From a checkpoint of a small mixture-of-experts model trained on Wikipedia: a softmax router.
Below are experts of layer 6 (counted from 0) of a mixture-of-experts language model. Rows are named gate (a neuron's input weights, with its number), up (a neuron's input weights, with its number), down (a neuron's output weights, with its number) and show model dimensions 192-239. Each number is 128 + 32 x the weight over its row's rms, rounded and kept within 0 to 255. Numbers have three digits each.
Before each expert's rows: a language model's description of what the expert responds to; "comes after" lists some tokens at least twice as common just before its tokens as in all text. This comes from a sample of Wikipedia text that the model never trained on. Tokens count by the router's weight.

# expert 7
What it handles: Section headings, table headers. Wiki heading markers (==, ===), paragraph breaks and header cells in football career statistics tables, such as Season, Apps, Goals, Personal information.
comes after: "\n\n", ".", "==", " |", "===", " =="
gate0:120157076105095167189123081123131082145123146152119144117164134132130094082093169154077134115120129151150137139068113163146099086128114115160079
up0:129120097109146115174152168120197089129155149126135036125155091096096139188190105191148170086161179175133129083064205124136120093107205127121112
down0:105132058125160182086131099102135117123157113151114086155109147107157072088122169113105122143132109185122124139130134149153226159141115174170083
gate1:166143111090070139086122132161144185126129119090109114125161076105129108195141075164179139159122137132115104143063171165130134141114125165142109
up1:172125157176095181151127155138204140194141170147173106126164105191125111095088109154210111172108127080120201133127141138127168093107114091082125
down1:140126131153133160041052113132095133119124120068143098142111173144108110136134120110161177132137142066184130183137117091121141131119055141097105
gate2:128127100141157070116138066044142073149105092109129143140051120121159109095160128128130114091125129112156106176106138140133152158099137127134130
up2:109165123118096098123119155123127130109136153170131114115181137105186138196134157134158073128123084127115128089055143128140155116123118133164134
down2:116147114178118136122118116168137111120111124113165128144149132086148089098143085129073163123180145151128125137184200116128162112106138115148064
gate3:132169144131124175152206127148130087196118150128110122187146116083121104070092227121108089123148144205128072116088133168144138171132111167124133
up3:124149124128113116125135161128165123104126146122119161098143147129132126133148120124132165153135129154118149064160131137158160115120141124126099
down3:123130143116154135128143174182143122139149133212155153176096133161098127084149206136071120126127114143133118062161107082109132164081144092130068
gate4:143094155134126111121124129104137130146115091034153119148094160087069054155112104129133164118132092105112165097114125158062166127058106127128143
up4:141198183083162077100166185170138098130145190154143127167142121146128105153137128078109124134128123098116143174107119131192127118121076132125178
down4:150230141147092121143042100148061118169096201172120199113205103128124122113110104139116134110139028089063194099070116118137137172107126104139096
gate5:146118135106129091104130094148147137125083159128048035086077152118097100131153154109126164192116163079130182132090139111172152118089101159109128
up5:140142079024131213163124119121137100109119070132151112162153076151140167120174158078084122107116094129112200151166149090104164125151106165129177
down5:136122145116095150060128068048154156165144128118134131161134094159120147117136104082115114135138182127125129112156125130115212185074159178169135
gate6:177138135095124126135116132058159094115197105116076138135122135146115105130144134105105163131153173118136129069096139180141080130143163132153136
up6:076129059129142132122143131070103116150096125197206145115177147128156146102104131139121131134127144146074111125130124162108118121137115137129101
down6:108138149120118130171129158119115140180097147128103128068100065144101131154160124176161097168146160151088152075131093129128104097136103138147110
gate7:134159073049121121161132136107165124113139140084067086178111109162116129202126150165126119118191157121138175124138147165154130106159086140139119
up7:185139179081137126125136110073132146143148143141130077121101113144149084145149148097138170130163147118141127127090144113160125132161150080096068
down7:118175155147194123165124170130143114162102077094189123128063083117167138104150127073061132025104084141117097162118104167164083127111108123140115
gate8:141173144106120106132081074139074101148143101083126087132124154138115057105130198088109110150135120145130163219100143141129098118120196144116128
up8:183206121150075105131126165179077130059059146135118149113058161203217090129150079127135167147154154136098121116074145099132121122112126164087123
down8:115069217065139095124131198100130083133028113030143102127121115110189146153089114137122083163119085137130125142021141217096091077135143139124146
gate9:165104076125135181118168128144140084180135081113121102105104064128082108119100099116111126091128191054100056092056115129160112122134133115091113
up9:151091160125125161108122091110184041094096118162123137139157139127089108140126116067083119168069131147156130087121133136088176127123070079128079
down9:188143097078136142101140167144146131163124070151136093113127125122097148102135152159094180158149108127166148097082125125116073135121127106099083
gate10:111124126091074109121121137144124101083117146174108129140147102106174121172130156093128102147203083105134127140085131119177081112150105125120138
up10:133174123090108159134104125156158085136156109180176156129092145151171141142129137102175154160116161156112117122117149113114116106117108112163142
down10:128125130114191121131156127068098095110137137134144124124123126157067105081109098136220111151066134144118075107114099144165158121129148178135116
gate11:057144179169074127097153159119106130078099125105128135131128085140118121169145142103105077098132098173080138085144141130153099188111125118163175
up11:140060093136144061104129161122099093065124062146217142173141081096152116130109121122153135114156146113135110149115100087114126060150151082125113
down11:177143060151160159141153138141116204177090095132096153166151132106075202053083132187124121155142141116076136208206122131093124143094127192218093
gate12:127120104123109151182128164094190126136162162120149178222119130084099112134115111178156145162155099149148101075107135051157102154193077104092114
up12:080171054161118100172103112095098115129093167154220105139126173045133156189139182188093111123128141071109162186154130126078114099139157087169176
down12:082146154092090116085129137100139177122100134138082073116104135077185134096120147133115136109119175130130119145130120125143172160135211122135093

# expert 15
What it handles: Year digits. The later digits of four-digit years after a leading 1 or 2, such as 013 in 2013 and 935 in 1935, often after In or By.
comes after: "1", "2", "–", " In", " in", "′"
gate0:150090114146145145121128083149118123133145089162127151122098112125147119129174196064131103130138124120096139109092134118142147154144125140084096
up0:123150121089093153120137179189124173104139096082149120126163094177118116108130096179076032147113091128144071141142083142069068093188133147157147
down0:126120145134150171124120172100128092129159204122092099147153122117188117124113104166081073191137130053124118126142134178096142116148131088167182
gate1:173190109136096182094102148085152165167136094120119179119139109126102132116102129114099050148122227133113218123179055159113065134161193136146112
up1:156120140101207028118069085133157086122140130177080089066107117117105128116057105139138132130125153130066151105078047196153125172137175193110085
down1:146075119196066102088111142161168108096141150204131111115079096129212067155143109131118146120123135108137117196119186152145169133128054120135122
gate2:120126069077046125103108145093127113190113105083138124095105169116098115109167091133155158192090095125135138180105139095126139112129153160110141
up2:090122171130129153108123153130111160136178153132120120133079125114135127058145153119077194053167157157133069123146089129094113071070124154101205
down2:061095144119109034119149190135105127111107078147125138182134130179091155099147183108092100122025122084107127153129090137156166143061125153105102
gate3:129067154147152130170130160101145123128171088165109141161136087136135101139105126150130129103134085072133155126191129105082111147144063188076092
up3:128114091151090161145090132114123123133115072161146187145084104148113121126137151105129134184103097143095172166180125126176117101222197139109137
down3:134162091111130148054118055090171161150118188136126182100141070136114121211148119155162143135110089111146163165143133187101077139173143193101111
gate4:118117156152164095152130168088133121124168139065148132170146175142139124152119164076098101123117144126168103117131086139150113162124107128136117
up4:173193159164125080115165083185149146087161142151126148122123127104106136136073113155167129099097184087111118123180122092123124132122087172119125
down4:127156081206042089090149130091093108136168122168116168148125155139133103140118153138147079128134146079171178145147122064112132158126113108110092
gate5:091161164166148107119103132061130129121119133117148094094173130163121136214119088086123100104151137160159211132076138141076131138093078106106152
up5:119115106152049092115127130124120068093132106140153127113122145100122152037166134119082109128116093165177189106096088115129127082114115146109140
down5:197083143164160116072140121130098114147159048092077058073193156142154112073187176115104097149142078171093091163098177122096111125143112229167079
gate6:128139166153078127105146149136116053115137198086114141098130133122116104097166121118143118174158125088179084116141069085137141129073109139172168
up6:133150136141087086185103113095133110137105095127114175246107141167085168118132116101163103102132129110088162121177106114108048130106117101099117
down6:148127127125064117086096117095118063151166115136111147178136119120127097122120126122113111103097107166133130159075117133152155198177155109222231
gate7:124103183151127077171149068097162132135097059125106125114169108124143168095093076143121129167142132156106140128117131162051174105167181117104090
up7:120137123174118071170120131158111107119166135111030078115151132145158159126140098119152128113058187197075105127091132174119214135084124117135146
down7:070041109150157142115074222219064139121100132134145129141150132143115149200126131095118163112119109084173161129146156187114116151150139163075135
gate8:184165117102129133107115113070144146135116120215129152131163145030159145198137060113103116152125177146118153120161101108139070142135161180100102
up8:161149099197140086068125080144223187153130140133125176127167110093142145125167091128106100115110132128150150118127125189170179120161167141148101
down8:062118150118128198098099136095140151091100169161136182120119143197138166163136149128120105146125139095131136154140101133114134193155102109100127
gate9:081051136180092120148121090170132159101160150145115147141123171036100116125110111106122114134123089144123119127104082112080133185144128121214101
up9:104078128168162141130136131078119129143119148080157048149131123130108154189163107133095141087138127125151096096101119201125143142125177108167103
down9:094141134120046144145143130112089163162169175169203110163139165120141121103192072094167158096148137101107085130124164157131134159149103190160158
gate10:093080140092113132105120159104138186053106196111112129128165168130140099126135144132110188163149078180081129120101094125133112121157141112102172
up10:075081095109136154102102130142112125140143161161112150072113147079133175088147063156121150115146104129071134100134132063096123129148123136133139
down10:127048095196136116128162177106152160109123124135088138154180136140184159091113102073096171102118143157127123101163136100165139109205059135080154
gate11:127145202124163146140129111098130156071173152082167133139175107124174113100147089136138087161110150177119199068144214094097127104097140153114182
up11:172135116137076122170144151135172185108166170135087158160154167138129095144135052147176119135055162159175185075122129135171140117119128111174104
down11:090135190192119091140111116074075083115185099089137066114179123108124202159087119121130172050154236134115140130131128089141147110138119189101148
gate12:154107201129149128177110134145103146090122138130184154077127112140129112200079122079136141146105134136101059091170141128133100105138194121180142
up12:153091130150086128126126126125152180154223167122092118115099134155164139148194099140108106066144124116159116134112138095096149083070127128132165
down12:148137131144125138175141104177153091154116133157123160105154097142174099120128153130122072067139128155118150105125114074161099148141184137163184

# expert 9
What it handles: Line breaks in lists. Line breaks ending list items, infobox lines and paragraphs, especially before dashes or table rows, as in chemical identifiers and career lists.
comes after: " |", ")", ".", " |  |", "==", "==="
gate0:119117103185133090105152136147111111134156118096089055176123107146115026135120116154166144157129092142166113139187126166108104190131140112073078
up0:065061159174086123147135118142085098151124138161011140111166103176162124124192143143129127132176085094165088119142164148136095147121117163112074
down0:133138113121134132167167143137122125145101117125168134102178102130090080046193130131133175167119089117149121115179199157065125183145154104125163
gate1:125123153077125102133094137128119157120053144145062117162150195156135131164064136096108092180183164150141141127146127110138138147117124145088115
up1:100186121157148109129121105064173136101148171104123091176177132160106101113058106116166118130159128137136090164135107114168132177115126133174125
down1:125180110166165105146066076124176126150152126093204150136136149142093129064072156123109121098145122127113108086090172125132154115255120063096108
gate2:128088135066101084108140109169108135149170157114052155129093104163126100096139062164063171133134155149136106105219087161144132206143087150104099
up2:128148127120111128127113136143143043136117146147089132116135119118155151153159132126099112166107216105130175117134146226126086199098112077133131
down2:095181093117128093127127144096110150131151144138099120065125116131058099126109124130132140170099135065152142092171137126128103164152171062152109
gate3:130131096140141142118148142126127124096134153076095138106149162132117110134162165134093165122097052188132122219125159194176203123118128133160124
up3:126132115150141126101162150137070133115107119119091094127158112139165137165103132191136112130161117191107080087144090086111141113129094148151101
down3:111124169132133166138120111128075099110012134095110128129117105176143120140097147134137115117109161117092110093115141130147176128153149198107176
gate4:129132194174135104083162109111161114129120136101112123163132152093140099110111128100194068084115130088120125117121067184124195123115159155148118
up4:147087162138033159170090170142118173166179106150123097142101044127121118166120205128123119110124136128086130106134083122081127181172136085098136
down4:143141149119098117119125151130155167090148103215154132194130096144145109117140198193126092096140101125133128185107146168124107132190154093105169
gate5:090124131057083123166124158104147143125061141130132111112130174171117137143115097094142190155152129201217136140170127120124134129168127116194110
up5:133170136204101067116198132121094107113129100120144108107117103132117095174089190128094148123132131146082129130116161166090080105184152070107063
down5:130099172121083171117104133166131098154111137114148088128149088069099139159113159086072104118128145123168120125142130132160061116128105140091131
gate6:166078173098123031214143102122148140145133132160121141190113106082096117143157115163135153076147155108106178194130134136129151152157079155132048
up6:092132141160143105225133129145155124079163131206144101076100125070114204161146085125108146104128117147132087143106131111130198122175092157067120
down6:126132157146163134151138077139077140110167129148166102122141130182115131115170090186154128132106065108114140144131113182118145138125161138103140
gate7:137133156163144133118077191130136068119119136135180055076069157117153148112153097129130136112125077151168156137156160142130128160087127148179124
up7:142152086134017074163151163136178113126101140201123145149113155178075138139113116144163116128141086108159130124090061118104125094176124130120098
down7:072117084083129096086148076114134137135166138110107144150122107179165121126172103125180163120174138095116156105122133147127198077179120115117119
gate8:131159167117123130140097122102098097167021127177101139243094143141108125144131154133104107150156041115152134122074087181149121171128119145083142
up8:176128097103131171105126146159142101136111114122149121108183096146154128091076146150061210129108152136148065118139087160099092191146109110085110
down8:132149156145113092126100099101147104106172107082170135128068110123126103112112142157152125153130141134097150101139131099102090131117187129152138
gate9:105090130091097152165150178170127156125050142184086118091163099126133121094129126143138064157101123137073085091176145204091134126169125156161138
up9:141167092128156142117116056113095163083165107125125122122111194124125159105139065103133086135129136100064145191090125130155125121072083127143121
down9:139138116140158212113108095103171163181108093158087118156164082133080126070127138130120128132168143132114069152141159058126120129094130122120104
gate10:118129141129181115139160148077167125198114081183125160134122129091171134153151088152162099166193117090177154135133189147118146172173080092100146
up10:157126091112076134114094122115119128175119116181129081132151184133110122124134124116081164102187134123075124104160123132071125135127145128129121
down10:109199131128141123115124126170134134133093045190127079112066163078129148197144145162046173125142120107148130126094155104163128132131124101133138
gate11:123097131184146128108128108159126139166196046149172159075074090144135140134071178181113122073143134120134055145089135192114075164097175146114132
up11:140078112129160115096146117145117165189121108102168125114149126172129156108022153137085087117005128168146094125144131053149168127161149167131127
down11:172123100128118089125130142154142125077152130128094174129119132109084077113106120116051126167096115150059134156135164099114167135115193176121126
gate12:157111098136122122132081124126128148153063102107145150166104138149100097135125171128097079103127062225129093118120133126133176194094164152095135
up12:137140127142154165147153125172143098112156149053119131131134118131144103130131134060187172076136111135143100079128019131084121096120170171141129
down12:133131149112128109125161199139087163093114164117131140158133068074092192128140148092086106066167040116150146238140120137121122120112102143150105

# expert 5
What it handles: Music release data. Digits in album track durations and review scores, and music-release words like EP, vocals, Album, was released, ESPN.
comes after: ".", " | ", "–", ":", "| ", ", "
gate0:135158162156105148096133239186096080056138141106159143045163133148159124182173107135105179176126208111115115137107126091073177122040127092087140
up0:124157054141124183129189171078109135047192159101122121128178117114140117135115136143117108103110084083111144168035190107089111129133147143126105
down0:123170081100111135128126110144119125096110165112142161114166159163074138160168104147126126145129150146200168121140120159127131164190175099148154
gate1:013137079142091171131159183146094130103114109117183127125143115112128159082131163126183097048166124127116131130127082143124063143066105120145107
up1:050133114097115129062186169135107061103095147126123104151182088117120129172081150187127028129152126152123039137100138172114114127139119100149149
down1:134107133128084120142152088112136128112122114080148115080127118137185125142134079122146079114132142153144145125102146127144155081133145123139143
gate2:142177091145120117135130127143051120130134128107210074155157127128111113186128127184083111131127142128128149130132193166070215175131060097172151
up2:114142132154140094148082114082189177107208180157118137095130126153118129174148131113095155128177095152117162006135080119142123159137180129124096
down2:107118139130175161161172127135092173125181109205196207076064134133124121116158134117137121146158067109083137148130063126105156092142154151170052
gate3:100149188139175127156105081095191091125229094139086130126147123129152194173090097155102144125132111209073126178152121165116123194129123141128125
up3:114179137107146173134129142143134115128149170128129134144090091206116128111112130137152116161126127170028130135128147139072108067129105176119079
down3:153170128161182105077101131151081137116069144101071181154095083117133104062115142059114142100148110163132129109119166101133158115168149115131110
gate4:153130090098121135157137130145118164081108088167130156099161119116130116029068137111166134073152147131144123105160064091091190159127127117138093
up4:119092113151154137131120058187129124144114105101138140064056099118190196178135128096176113146107056147113088083138033123110119116140142165108147
down4:154105120117171115143098023134126178140105109098100147193080102130154134109110167116117075177109130155178128192097140180152131130118128126094127
gate5:121150084168182171084169160152082052076101144142158121143145118158125181057118127143194106199162164090088148161133089134114119091062107105119129
up5:138151123171130132127130139111092165158147166151163107082153132133136159165110100166141183157164115117053116163126113167099105128156099109131127
down5:227078129155165132137206168139162118097067158116086120116138148125101135165131138118113154110165149110118125175146069132131094128122145145110081
gate6:143135142114171151164149114104136097123112111150178128182137093129146113163046171132173127090097127156110065203133126128079134141097102132139105
up6:142142171129120141157167111157139165208104124125156129200098143103152101174140078136196120216117138192094126180173121038115135142110138094138125
down6:084049117128055150171151176150059166160146211130171091182142153150187118139117061126124125135126134139110124184163117139059128168106169135168133
gate7:140088126111120147141132112128102141119212122180080125131147153137162162094143131137120122073096169131147135046148201131067140103194162193150105
up7:143137103140159177107126115121051100170091114157115132134076109121102141129135141121136127182165153129129133097079138244121128076137111097115115
down7:156140136171143164195115160160166126212070130147100171117107187083045106138199124088163173154194087127176104155166088113098100161132098127179089
gate8:119127125099114081133100153052080134099131103139133119128160094157098123106125140045115134219145130185150135123182183162121132140192072129158133
up8:082126046148170122125124124112160081121198174099111163105143129152139103112121144122162119124136143054178094076170078077136099161151073138078108
down8:151164091107102116122213137124065131144051138102074129099141117093180053129090127144145149133124127117120187118104179124089186075156143090078135
gate9:075153113119229128134136156103081113145119084136140127103192125082141136124149077137136107183146219172152116173101114192140097145084132057167136
up9:138136158066103114094160154135144127101170132115127202100157158155123052146067143075108167121123122111122097207123170175141118129161102117170124
down9:093138135189046126162080097108146124133030138121105135167129180134128126155160100110137125081088100087131146125131119171049147167095130145138128
gate10:097154129128119128127117157119139126112129109124040118117125174121188120143138131067138100140128119124111130131121130106144126100078082100135068
up10:128131139126164157127113115121110137124162166063146164128151176130088151137087182109135123158130197100078112125081166114117140082130162100132144
down10:155164156098189096197095127112109125130132176126106147122123209120074097116124147124075176128097160136114112117159172155135097144157157119159170
gate11:088104080099141131159156105136141126102116128129167145097121109119153138119094170179117232123095136120126110159160163091097128156145092098134125
up11:146099137163076085095128199124125125164169073127125090093135119054110121126122147181099135122122165117122106157088167140044129117164122130099101
down11:199135137133136128056181176144111113101050131140135135155128079096098155084113098169160158140114135176123102117123156127128152107101153157134142
gate12:141122174147149108092114111127130128072124160155140116108147099157083103133129098135127125146052138175124077124137144121139130109165114053148076
up12:084086128154166175114106087111095083087151078116123150120132084166158121103167096080115111169160132142118154133091138177130121152101075167154134
down12:118096190163158123124120107166114069131123064170160100031163063069094077145128096137118172118079119165163122127112172141175098144085154106185190

# expert 23
What it handles: Infobox and table punctuation. Pipes, dashes and colons that start or separate fields in infoboxes and standings tables, such as percent cells, coordinates, Elevation, Branch.
comes after: "\n", "0", "3", "1", "2", " | "
gate0:106150108220113128148158153120115135128057141175129182136138153134157073174201069087077109128121156076120124183155167131102116157123091123107139
up0:000166109081164146135161153102094128142089139136131173115129164097120116106144125136157140084161138101128082129047096159131072105160116061169112
down0:153127146090187104178124128123173101144106104129152151091138138177162064125127106088087115132139152158079123134161107114030158102170095103106087
gate1:206128127190151058129115132090126126173130118101067135121148104129016094108163166141145161137134124148180113099131166104119146150121169128157136
up1:067071121174124119171143052132120131139119127173190119125086124130100056073119067117097200113101137173184130133060206136105221145153153125076130
down1:154134122116140128108137077160143117154085109168100159154127156076111138128108054153111100192089109134092165128136131101122128131126156087221112
gate2:142094166080049132123137126081059113115069128142108064091157084151079159221130201152178128116065139135139167129115140114180116090126116130136180
up2:083081163090146175145119095122075134083148122134146118139114150179110120137119117161155105110107115124153127138163104138142073170183100165120148
down2:151139115197119086125185141097197092115144150109088129091128127152129152132088114144087128118144128182127147138138140160149094127119129177127164
gate3:131084070114156128135171114104125149103115142139112132093174066074169103127121144143122116096150138122126142145179071104177107061128116109089117
up3:147153156039091115144095139121167178098098115170055089170123132119098123121128091127171155128167090154130141090115124111174145145125119205127090
down3:126125095149130018158157128142125127123136118118126150166231142124097144134125157157069102120163128169118131065188096178128149147159149087097135
gate4:128129113078118075126075161161098094127096148095121061107130089136131128164128164159089245071116114094155099153097142136064139142082114093159121
up4:110164100112177145153117087049132172084180073124089125113158097110066113137116140101092160177061149152175085103096153129079072153099126125118124
down4:134166121126148148130169131137146049145033137080038134131135159102130115114143206167105156139099071126184165130158113070098127110165128103128141
gate5:071123071100114194135137187104135078119122188077188099108133177095176115130158134164147107074181132145147119104129120078121148190177146154105119
up5:144139187121143134101063137189161107196169142110160127187101116098091128129036177122107128130144135135132194128117110135123129073149169143070168
down5:190101135122148135157077179107059147118161093137141130122083091131120144182120113119134091086096078117121126135132146171119137132094138111085104
gate6:140161116143116164078133176122206154086136056125157133179051133174109139146129126127120208148129129139134188145173029076066184125136098128086165
up6:147116088122129095133134116058187087126130106127177171097113115129144089134132085173096154133144105100160131126129115108098130098085129128090124
down6:169134137142108124104104183087108153167150143140136111159132093084101105111140100146141113135099100175050107130166112121123058142066062141133105
gate7:098100138068109096083116146175044092133136111167164067132162083173121138148132132154125101218138168116159138106142196142165111070126135166094116
up7:070130121063164117123096104137137127085127124110152132210073125095136091172129160138113134130128133110079127119132143195137131110154148139135144
down7:095106110128055121134125140143080141134145177137204121130155069097147170191116100127094137167128118146148121121117126121111113129072170168098131
gate8:170123141179124131109132165120150122124121149147098202183108083137122113100173087171114144166129091110121136158152090127109141072070176087102090
up8:068117138166070118016155092128137126153129117129090098097104097182136138105142110149062188065145158119079136146147098127126144124123153118176120
down8:117147108211133121179086120127126176176140167048075061117116162129156166243114170148137085098125153091097211080147167154116098124172143101157121
gate9:091126142130187117101094129133107193187153164118175144105140120126112121104133172065132112119094175131141156099103125083160143057069142129130211
up9:121132153089129149197108120175134114112101170073092097125188168093126143066124115097114152104154112088086142116104129129104103077088122159129144
down9:107101149089105132141096148133143157175108152116091142133157103128120143079130150127073132132100105187229098082057108102118106136143102159105114
gate10:137147143145105130110071178139137139134178112182144182116074105153131109124176046131147097125206114130120140137132143157077133169092125180137171
up10:155120129111089140174138131102131183095120101125120168080132136127142114125074099161105117131091105122128130128148177086167103135128134097142123
down10:172127165129055137121148099129153121138043100109158062179142110092175139114159102068146174117206108139167123153121142112145090146098044149145140
gate11:176149170110122112115102084129094118139081135183118066093118118165115115137119150179141146155101081121117067125129132164126142123128131098092096
up11:114149137129150141112150132107124125104133124085152154178130139107102117064122180181144129167081105205133105131081091107109143111123067140067151
down11:163121123121170101141120115115121045136089178194121100109132171088164126144090098100086120133151132137147087117132128139126141133130139117079142
gate12:165172084096126129123123045137099115147083090121118036162122172145130150098097108164135105114174137112143130138158199120119082145109103148121078
up12:111140169157118136121175115189132120113141103137124109165100117060193103139115132134126081095148117133141101128104107073127134153111123209147143
down12:142147132128096172134130072110130160142141174065136125175117169119125155160145121117167151184112194124108096120145164130199125131134117115101061

# expert 21
What it handles: Numbers and quantities. Standalone numbers and counts in tables, infoboxes and prose, such as chart positions, event counts, and round figures like 100, 500.
comes after: " | ", " ", "; ", ": ", "| ", ", "
gate0:119081128138126128146121069140084150052128102129135158162096128119186151082123130129118110129147130141137092069133143087109135147075130144095131
up0:083105134083126108155161124119143144117105087069126118134094156154148138165133097140144032127131107135118123119033134173111121126173130118152132
down0:056138140119125149126122086121125142168120117121106071193068121155168137153101152116102182053126191146126124134097135091176130159120085090126160
gate1:130131119096114182157103135097126083178101134236139149048161120130122080150159124119134104131086136061162139065109084133178057127126159145092154
up1:120163146115135157150149126150083098135087099133053144094197160210131085137103091115138162105129128131117188119103121144090091030219132120126131
down1:162130139152170125168119082073068118081115170151114141143129148129119127114127060119118199145127136098098170114054127155138045090156154038150109
gate2:121064146098140118164078121045147175118151146156110146156102169120145167074166161089118084107147121132146132063160135177138125162133079150106127
up2:132165072221130026080106151143136111179142051115158126194210169153181146088103183135153120111129123076145097160077121128136168179120151143174131
down2:134092111108181111097133086166108147131109101179157151133175110133155165081106155129112106129125167082089148084129159137135156132241072147152125
gate3:171124196060115119119171129155075124101101125132141138082131122099185112113122114113138116092124099158167085124117168131136120150087182119127102
up3:106161113108182128142132186090180162160097188121071112103102109165086088176125127124165173125128115128095115118149132114132116111097091115172139
down3:144123146142166129063139162122136109124137162125158157122105123143133093137144120149063135098181143164132139140171089105161097100077137191103088
gate4:118135149123041105084192145080135129140119028088108141042084145137120138114207195128105140089133129136108150094107107129118146154055137151083078
up4:199086154193092141162125134129161139146141192111096185120148109124187130092163126119120060134125188098106149130136107152088131136129062073109140
down4:160141167106112151091136098122114123136138118158090195099135114117155165104155117157097156094093120194123119149138129149112175132063144172131110
gate5:122116122139088131174177182150102108135137112122127106126126113065125131109124138139136132153098128081140101152127130087125110148133149142113157
up5:098112122103157122099110141103131105162148136122156120169165185068097146129182149123170164160162114183133123123155163131095113121147112070121101
down5:125092113080161106137106140141154157134154087107115123083164092147123116117201097118131176097136118080168135103148178152118126123123127139137135
gate6:107099181077128198130113130147115130078116142152187123117123155152216228156145114118149171101094107108122144094160128143110127165097112129145190
up6:132108143128130095151133152110102146129111155120114152139107101176076170199138125136077126147099121165144128113179106142155166160069090125081074
down6:094082140149136136046143195138158156117097135086092145102164141140138131075122127095090148126122092117115151143121133070111172131146121142138104
gate7:143120158060075160167090113066155121057115159097171163105160101169132125097117125131142094105171136140122089133119100171103092101106170132155133
up7:127161103166064166153119128105081126104158145142134093141131152172126104099120132141070068114062126132144154113107111141082109105113132198090106
down7:130155128131093205142129116121132190133125144143058143115151129106126112104133127075149133100111129186136173114190139133143090125129149152042138
gate8:140106153162168147225072090093095086051174126061156059163132106098088178130149116114098140149152157137122102126170139182198130073090120109128120
up8:136080156110209126128130089088189141149159111112140129156125131124117119120075125158100215124121079098096082115134162161163152147104198102157121
down8:141121130141101145130135124130123091123063133118185099135081148120098118157127238113084175113130172142176127159206136125126110136160160173119138
gate9:051125075091129170156090120069123146107090147115112129063076129159186103091131172166104138096112146100093125128172192186125120148104097136155172
up9:167107158127100147028121127093158141137097115169093109135124168121123128173126169136105152132140131113101151139102090135157133077122146147103131
down9:105130071088126125133137111156114127133132119129176158030151138133173133050136087110123079103101136152172159131125108200119109152247122065101127
gate10:093141130115178145145135119138135133111032143080112075096073079083113130071153096165153133122122142118170213089145148109141079152128142107153147
up10:143140104154176111154127124108120128114130123143137122159154165057121156142166124114124150118119132142130100246045181065101104136122112134119158
down10:160104128147129116139125180160154171118087075108124105145197187142129066133089070138129160157176086111062097127129132112093106225152149080115169
gate11:140153130116109091120115140116142147202154088131143156124149137126126194104166109132142162113153121128163069115180154094161132122125114138093116
up11:112110062103138145145154182087117124114124110191136127096157128159182131083145119146153068171119124126137106088109166133161093118103087123098157
down11:186118147143139138105100132138134102176157158090161145129142130136074124185127092096147124121122196124121124093154111111151148125121175187173128
gate12:116091159095135128137106129092128189158134113189129112142114136037159115064153152140138131152121181169139124108105136149102107148115119130131114
up12:141106129127202086093161114055147092117137159115142096157217124134168120163145121079106136136092189126138084091137152041138125170072196045196185
down12:104146107149130147129114135164207083168094131113138121117148109124109125090105098103203099165147212126121085161149146201127145077144130128097174